Weights of a small mixture-of-experts language model, trained from scratch on English Wikipedia.
Size: 14 layers, width 192, vocabulary 16384, 33.2M parameters.
Training: a variant of Adam for the experts, 736M tokens, 11225 steps.
Below are experts of layer 7 (counted from 0) of a mixture-of-experts language model. Rows are named down (a neuron's output weights, with its number) and show model dimensions 0-191. Each number is 500 + 25 x the weight over its row's rms, rounded and kept within 0 to 999. Numbers have three digits each.
Before each expert's rows: a language model's description of what the expert responds to. This comes from a sample of Wikipedia text that the model never trained on.

# expert 55
It responds to: Of linking named entities
down0:496511487528502460531523477504478507485497516470547470517533519518480486459492537469519481511471519490459479469485499513506487523483524552485485516496505505450536466457483492528494539529531517509520535491477509490508526506487527483504494499518466506512491526487481459513514466515475496485507550472522496501510488523491525502484411495488512507473490511518499501521485512509552488484525498470507469486453479506492528493441443482489504513533524509568468456481486504485529486505480482498511460529493488484502506523529515491510482492462475450489523502500470491501508595492454544518

# expert 36
It responds to: Group and role nouns
down3:466473498519485514517509456510538498508470510458494484466496491500520512503438459488531577526527479485518519496494503448526510542512489496479508485531480544494514498476505499491543491458492513498529523481478523509476495540505456489474515480467535527468518530496460503546524504504478490467520506490486494539519502465512466473496465449507495524547513485498507566518493464486475520540542500458502538493511494533478505492481477505499482499499538462490501493504471467475524497466513498476457511509540496509473450503523496513525496519513541537491545487491500497489503498550462491451

# expert 33
It responds to: Numbers and nationality adjectives
down0:504515494533528459465473503502512467519445492500508483500495493444523508531484499489541571544547513491491508520494550461475465500504495483506461505463497503496469515532510495513463529480475493508517528523421519523551507491519507508511492495500510466569487549497473499450498461508496532494500504495473557523497523503512508494517506501526485548514480506544525490529471495467506503503453507484506498525523519484543471455526525522498481477542485503493468489520490501509516532507494488548496490507506503452481519484474512534503518516524536493498500533533540520491528544496463510492

# expert 40
It responds to: Infobox colons, place-name starts
down0:490520478524509527486494544512471519450504491455464490490497503537498491497490504472526562473486515507505495508521505526490488487519491493491512576510491461546503509529572547509498510491490498482532508485519495469536498492515460470503514500461481503508534529540484530464467514511471535435483494505530470549497504493502459468483543536460500521509489482510493480479506493523514494460481510524537500533494518487484519505495477519525507533477528556452513510462492470486500492513545513503516483529495535508503504469468479470475482499514504488564503534549490467498501463497477481542

# expert 18
It responds to: Foreign name fragments
down2:492461527484528529454470538475472534470506504487478495511488486491524467533519496495491480514520474510486504487486531467522499508499473537504500428502497502495517479463510455528485531459493460497523502520521517506499498455468514516508501513510482548509504492509547468519525520479529517478478538510508479477491512487538469523459469465476500516484446447508515492519549499484534524496520509492514508471513463510459484482478519516527528495503510531465532474474513505515455477504451480528493501499479524476542486480470506466511457506497528435520435473465499530546476534493521491502

# expert 57
It responds to: Possessives and commas
down1:509490492538521501478516480503532437501481505489530516549513480539491507537518493515488577472530518503480506542493507538474485555525495548462510508495505462508514467510503487514504492484523478514464493505523462518535490476488499482473524478435479468512496513464545544487496478519529514528524560488518509501482516485501519454506433482556483486509509511479501522493502524488536517528514502479473526501511501465502457494477505551495455450494486498492462483489520499457506549504492502540495509508480492509490496510497534451503500469525502519499472540520480489493455483518473496529

# expert 1
It responds to: Word-initial letter pieces
down2:496477487507517491474482505494480464507462496461516461525498477487502466468472461490520498506505450500500484457503469486483477536560528546486518415430484478554473503533543503517495502552505507505514516523494519510506500517512469554462475512507479497497503523481447473464498499491501536531444499447474501483483503483506526496491523514523489531485489475444491503485477475470509472510521498487537493514485486471469486527504501474550532484510519447498532510565465513487552514497488502516488485505483488513510508488482536511490504541507486500481505488485487500477501491461484521525